config.toml
balance_loss = 0.00247
n_kv_head = 1
head_dim = 64
norm_eps = 1e-06
positions = "rope"
doc_mask = true
steps = 3872
Below are experts of layer 4 (counted from 0) of a mixture-of-experts language model. Rows are named router (the router's row for the expert), down (a neuron's output weights, with its number) and show model dimensions 240-319. Each number is 500 + 40 x the weight over its row's rms, rounded and kept within 0 to 999. Numbers have three digits each.
After each expert's rows: a language model's description of what the expert responds to. This comes from a sample of Wikipedia text that the model never trained on.

# expert 21
router:496444495443462554475538514496510495526512471471491514529488478551444525469546482513513470551550457500542468468493509534505440553436558550473529439450481450470474527458552457541470462458537503541535488495500424524532459465514527468532506537
down0:462567523471481472475459503464489497442493473516490454595470451517457450507500472485527481474608448506524472470453439539524497457531493460496490517523467624470565490530554507488487529501491502483511538483508514580506492456510480570499584499
down1:564467528526550529492532516518506421491519490476592497547503496464476499541545539552524508509473532469448499440536569442556558478528419630532477456530417492547582471524561491563389521540506462494534484524506524513486540489477488531548489464
down2:501533529534499465479511488460466502534453482471588576528498513510527515494508532477511453542435593520501502526516576535517524538531539513538466496538523454500491543504403551507413453494472464443548463601570489481434447502446476476485497519
down3:535445493488443577527484489504453455554492484450436556519527505435499505506537483516477500538459485513512489508546535420532466493521517543504457475453478485459564510534560439535472471474612500551526508443530536476549467541483601584517499450
down4:491498439476497548472539460542522485523477528497512457530437460491508528519490503497503543407582477459535563509468455488486508538530469517455491560584456472488524539592521527547518542439538547515483612471476525447541407551472536563459505516
down5:507540567441496516456561433466475506578493532517598517516455511430429561539510508468444466410491417507436512521473552451496528541578582468531537441510536593476490441505518541468494414483497506543480578463522441495468461477513462464539524531
down6:520452504496470493449546532480503496466493404494480547563439484535491504513485507422515411513466552546524486506516508514513532447475468485375504532517504458522523506483469468523510497513529496530508491522464507525483505543463397432455427496
down7:550537457507468529519508529426493502611412464489530469580488467483489589466495449501487543474457509462486500477469447534537423467473539501456493465500520510426522462471521503519479531489588556494470429491500552527406480509459476532503519595
down8:551517549523530530516414570469502468440471522568498450442464523506523438519567470532510555452485539502472508531488508414430420522469466487498486515552543534457498466567472485492507551531495463502468497456555519471522462434439456514494511514
down9:524468433540484531497533566457506490435486564558541532465482449465427418574486530482527401477538530485516507414476518516475542448480516520510484569502460483542495510425475450516571472508508528556461485520461515476508476443535462498529504620
down10:479506449430453478489438496534452552491448433446549530536446462483459482473506490464495511536528474498508539536512469483492526443491478436497560582503502525461504484490528477462507528548487490476558492526560576533501524469552518545502519591
down11:493520514526535441500470527516466512472484471504506444426482422492518465526518489415464439471553519539519499494567526554478427506458548446471473471545530475424519494506495482512581500527460457465525530516500565572503466478571460475465485565
Numeric tokens in tables, statistics and coordinates, such as degrees in 51°04′N 2°47′W, vote counts, percentages, plus blank cells and pipes.

# expert 5
router:481508454424478484491562490501458549528505571528511426506512558476530536475489434586451429492470519496449534500458517450494513562478568480529497535513532497502498553463495478439482504499500533467496545509384512465573489508562571481515514477
down0:555440503539460499485518501458434541458519497536559521550497538469478517466491484500556529517472507456482451556487434465541479503580466497601506544470502568513512513507535483471436606516434487544485496567480529454581395453514514557520498509
down1:531508530457569512507518487509510531584476426541577517443413508486548445503480540575419513529533473505514406549474509450411534519527529470477473527569482582444481437551529473465531563512582525522479526524534512485521515539536518480524503484
down2:534548549495456564548544575496451499530562464529489465578489508481545525546527527503507429515479534467508555617495475455551510512503414534552558508481517425535498481547454521544508533481441537541480513569518516540464456537420517532477517444
down3:432493545500473503530491539390515461500457454466497482514479520462540441550481453556546489463500461542437452575517487541531584444511449425522468509503525496554497463527508545521512435480466533528513411531537455502483494519484530460551424539
down4:502491498475513496508601501514482448536458499474519447482499528512495466519530563457501536489533514466490521439430518506480511435453550486504539473577555500463540542535552460490596465519521461496481550524507481506472517572466549525411504518
down5:453536414578522532532502498486467455492448487456507585494548480461499493506531422446440509486441506516439499540458523468529542496526468456604453493484534525480443562491503476547436522542525518522444492513463508475485479476476535502531543470
down6:503583479551518484507468513548515555542431539505467475506533527414472530542526505497499493484491618437481505518537442508561496513460476489491499476468511525524414498434507531460490523453548497516550496482470543569546542513499440516519542471
down7:490505481511523492544544447463590500456486539521524393470593522468561449527538502461484494520525554539499562472528446540509520542582466439472522515447501521533502418544436461518406530449517467438533489489424508483526460492536521580531480522
down8:533404492481506518471541518431513508494450482561583516485401424520525498563603516530524390509476553521467567507503541492476476543489510523519449458458487462502509464417496596524445528442497518504544511512515523495510467578459594498492473508
down9:529497549554491526491456477491462509422461448468551502504471469482480446474521457438479505468578508467515536543479490550462552479531425505501541577521489459460463513501456515515474527457510451525501491516477442533549397441549556524485519402
down10:493520457523440514567533488505464480583450540545566561484499453455470539537484468573445494472493500476497514444483489457446512513496479441509474525488484476544467518469479501565461406561467524433510542528460515435484442469465516496468482489
down11:532481560500525539496536493469469580442542425519520462507529524569469443448476483487533489433524505532499534427535545527500512474501453518444465524385525464458466490462474540501430454483442456513523537449514452523455489460547490425505490561
Occupation nouns closing a biography's opening description, such as politician, director, cleric, plus wiki heading markers == and closing parentheses.

# expert 3
router:506508445508497457472514475485500445442525480526457522453552448556511525491481533495534476501435491483436553479489522463501501503485559533460472494549506553442498494426458486436544525535451506466513578449482478527446490487433549451545483537
down0:532521483522500522465514519449496521476561544482479509497519517463494507513500523553530484498538475564450556608531473448553545471514569446501558431475480513540540497409499451515519452522534542436527510510428436461465491461506449482497462452
down1:498491500531494435494527480457437517564536519562547535537484471485482413507518505496499504490598510507489519521403488491486484518507567431548438486586485426457578563567517535486502491450466553501539551453460558560547533474529552532501508473
down2:485509525579545427511499532604514550490517481451517512535456550436555538556426506435392484559505396549532466484496437552522518522532497477445584472536538491512581522503574454463492493530523507465571491529526546463531520478508520558484469492
down3:582478507504478512483481511498558498493464520445546509497462543474500488527541412492499525383512457500526424501422482552537499463481466475493469507499484479486534535510524398450504519571521498549519537557461511494525467445521500546424533580
down4:474453548542519560456477516463559497532498407473510495516541522511526520493511462553505544524521499545450498456484505470498539576523504541407538516490599503503464459424541526476487519532487500438572512566566479464438535461492529523521461511
down5:502441522513483476495529491521553428462506444563519552490495455438495554541474473460494559522523533424506501516494471437434500539468529516516473435465468530518514449445535490509471482392487516488470453557524463512480464469545481479480552532
down6:446437464504570525490485448463495488447494432509511531562514566549468475510527480484540506564516506509435517562455492484510578528492487462470403517465447545502508537508626496549460432534461518496507518528472503519484474456517490496519459463
down7:539520453488424514494498454475504407538455518493488496594510428584515534500497539550501461520483518518489535415562450479530505411418481522481425543519465563497451484476462488458477545532474531563511524521498517410449488470478491494529480465
down8:532574473594483549431495439524545494483471463538418450471489560479495504467535524425484500488513600482522424510516453484505507510481514464556454530467503483519412551470441573478504504497570484509448514515540490487563563542477464605527467517
down9:436504478503447479552487468485506549529464486538523542514480471456492468579482519489514541492466494419475497522563540528447570571489485458565503527518522538495491556445529509469489548477565577531442428466525520548532421532529505509527557514
down10:476502559497452473529513488494493531493482498486576456433456412484495473554484499570529503425533575465472495556490519547541500539586469457458468504442503485472567528475467487476468483434488529516538448500459476455544466462493464590504562470
down11:570557520601525422559530519493496552511540514483510505495496402511499505527461488561483513515519490536529497490489525438500497462484439494548559452441541481503583512472535426431491517525560463469566477439559521506493513511487540546539491547
Word-final suffix pieces, mostly plural s, also ers, ies, ations, ism, that end a noun before a comma or period.

# expert 23
router:497419509411536486468461501464453493471593488492469520521532437453473534488538461425491521437558529526523526478579532423552566538479504481423522546442519526477498526501453504476501436508506561500507492530454521418523521608507458502512563548
down0:463493482499507484551478495573517506530461522444495458506530463584535546491557532543502514485485505518530490505502560518472539450491517480468500471471528491512522501489507506507441458456438435548570505606446551481475575528495456543489538555
down1:521468547406561449540505588506552443512477431488516509491452534455494453589526460466536550432475488528561514529521485529539407523472479493434582475518503436472503531570488459454528511475532501551489504497539516487487479544495532467502535520
down2:547470512469368497504536507458537515529468462476500484561543535515551476451486436546441473503480470418408591483511519510465542496537496505478520506530464460544560503434465537499543505566458510436521508492486502508485514516549541461527544449
down3:522572530390528445480458394507450482472490493585463543463539459485478579476504559446441525547511464427473480560474562495517509493538494430499542473462470397492491527492512492517448493583482487477475516597454479446577515488466407538523463539
down4:523520430480551474411519496522493515470473486553535497518508533552577569522485451454466516535514412499532484469449495458528508472475494532551509398440448510509538431529448506539479453529482488516554439501508492551582470574566465545486451457
down5:559498543423492471502521551392531509486537478495522523552545512521492539465507478447560549533437493535522353453565535505502497590541527531583502538511585536451499510503510483544518505574594507566531544472541535437543463460473474549551541456
down6:438472487501396515486552466514555460570406441510507559525574516508499432484534482497480488461457484442506611528524510531514479485432577520471509453506528500538470572412490483558505524487501497527543468505540507482506505513506555462455461571
down7:472446505537531554461581572480507499432505534527455501508465425520513506472508495591459554513387500581494453560496555479446526537516462496489453539547502436452445536547533502476477472505464434476539513497516486593539509505560447523472484571
down8:449534545540505540533521511420551519483478446469435477486459469521549510475549477501500496508514530539487496489519603452459504533540500435486460485442439466432507549440528544474549563447530490447498492533434435490525501493463510553534426506
down9:573506499510473462478544470570481540562540480498521549534485514494507547522535520538429511470483513475494537539544509546546580464456492511480503480438468497524533577458541507512479485461535551477431526573472540560501517436529518475422514513
down10:435479570439482505513525546461527460455520436470449528411514456466500530552515466508541480559435416473437463496569465488503481539525427506465531554490561428546519508595499513481499550528535502554457496578495552480501518533500450542516458426
down11:535527534545541488540539446394480544503455462495548470437519578524499411500504517466498577483468544504466445496478562438478503478485501543553439561489521426506468531517532460430447497428516551579501473568512512541574490508520521510528444412
Given names like David, Paul, Martin and surname pieces like son, ton, ucci, x, plus currency signs after US or R.

# expert 12
router:502537456479513482550462500533498535516488458520502459502506571415494487552472468438475472530501505446541519534474454486487486525418485502462550514506553531522518499490484436466539515560521508482541481535527599476501549537480527553428475539
down0:497474498479474506521518489440474548553467524500401480540539512504474489550436496491504475493489474516545425492485498521453534530516581531468512518470513529502465522473480538523569436569496479529527427502548534579498486480423502469482554523
down1:511477503588551445497532540515504568526529459551454538512549509444540515517440501444423508440507543437482535506533512476597488422515422449424596491516511531491474421566488540542451488486472542439554456499509537502490503558559481525498536518
down2:465528543541538536456510554533547501469458468488470491575507538491540458398514483445493449498531518514488469408495525524527527467454564536500471547551504549468492526472486480491506466515498510506498429486531534564485449401428540476439502496
down3:518561522551433527456493451460377565461460486497471538577529497495468523373551511497490554562471525496455506489535472503512532471517466537520474506454552485455489513494517493573466408528501519480517492473506510508518494537491444503451519481
down4:506476460499513523478496450502526492567471585459594457486536513481511575530490472522444472535502465518467515467495457502530487446524438482490606456504438485457473458536548460444495493534488484425563514549421495507530505466545539471461398525
down5:529443526513408503477513516476515494522492466414546562519517522476466466417530444566456581493499483537498499551506501531561514438471532609474449510495485473484505524457488581517495566500509507484484506483527489528468456555467495490510508452
down6:563427574475539486421569559494549430491564417546504538508481507463472482500486495488495480500485499500440535519478540549540481566488493524525535459472467560496535533528484531507459535561512423582476527503542427465519476461432461499405552431
down7:524478489471558515479543456470441554416483383518474542531573443506517457601534511478457522515514483477477589434428530460520524517481531511515516536436457481442501494478453478513491563460448521458503437507509520545540482517552510486480452500
down8:521438508524470481451524527524493434472552433502466488473424498450432569468472510443476587484452426439516543559563477509559485513442543508486578527473563539503447487536433557480534492463491457471423457455519498495485488545398542483493593441
down9:542467427470553527509526474514489514563424548544509506580539491500497472497485523513456505517475520475537519484436427506501510569457545524476531495496517521559436494536598458522486526509541487485457508451480456529588557449509437534481452412
down10:541470520565453507483434478512513460487558485481538495501584483583552526506565501498499463455570610538492519471517457526572495494532483542499517524504572459581503463513535494581545472460491521473500528467519503547438527466535536510533511524
down11:522538441554476460501558491479544530540402531514407440506499556475471563507508507521505588473485486484468488505499493479499495518484490518454627557513550551534510508463469520486472468557521508580496506469499513507506580503451443525528433440
Dashes opening infobox and taxobox lines, table pipes, and colons after field labels, such as Genus:, Authority, Synonyms.

# expert 15
router:536589500524460502491516504513497557561494535555430522376546476523432526498508485488464461482498571582429487502512455473506517552510507473493510440493543480473509519498501438553410493449534495586441502474434529427525489456543484463550447543
down0:522479497561469483488551436458508470574385494560528422504504465485553439475500486532499492498516520518527445536466488476487510416497501535563560501579500504570491533545453511506553588490495444452465484480423527456557519470482433560429473459
down1:484553518433531488474460463536504464514443521478555531517503611520456458536591515490478533527502484470445511496541501527509545513422513441500575534470476562491523500448451504481388468527512547485432493475512504470508559545586534507603547474
down2:547468482443545486566474455501551499524406427454539528512477485388575484468373511469531432489503474494514509505530477435498484478456425426506545422514540501483481518459452543457511495523457459401468425474521575428526512537506472559470544579
down3:481536514550479514441504498499519453544474583458443519484488514435465556551504530490507483467465573439566476519539542525537529492485498505548458541521503524427562558416491433454493417544489487498460553462470451461528466536552499491465503471
down4:525481483543461477460576496515432488466552431502471469489492524572437487541550493525609486505516479495457452453494411509511472531508554458477495547543588503483507489425499539510493510470452513527473556517493505597543414503480523474544471473
down5:465510507500468371457489466513529531416486494485492526490522517457482478495512489510483511407450492568460491483468508510471511518552453571565515563482490497499514468533485521581468435513602476482477463505479435528513447446575538520531474430
down6:484513482497542477475443476436521488515488432471430521483534555482494466479514592522494527449515561527528513500521514425480550419531508522565464524531513466500508477541451564466504453535510527497526473468531498502478463571513517450547476452
down7:373495485411476455468506477540541513563417433453511557496500481497598426511517585536455479481497482439493424471553531505524547514488487432530469572538450504497529511544590500493454505448520525527529465455544584511494487517565470502533455440
down8:492452493437483513445555538483500473442455504559497501564567435499511572544524521513462517513476523484498524490469496455463468465435482501495435472528517543484449561496486481548510553498548539477493531493470492552483485422517482464567409459
down9:534553554450507463497494483502448463531500588501466538502493493508517485521513500474465505451483522558545525545463526512517461505620526447488561538502443519576490524559502465408557451532540545534495545474534469494428530464443476496484501491
down10:502516520484430532451508505491489482461456493523503442518613467534515533503501481522540540468479559551458533425398420511505535498451527511502447540502511559400479487507472481478531504552510486539475484503574496515537500427494518541487441474
down11:453486493551486465542446464482536429592456531547472507468561530558573515537434522470426461512570478465503481465519528481507436552485586492483487472544526472514506473477520494491446483458503434527559508537454507435471488491518519524596521574
Years and career words in sports infoboxes and timelines, such as 2013 in 2003–2013, career, season, team, plus birth and death dates.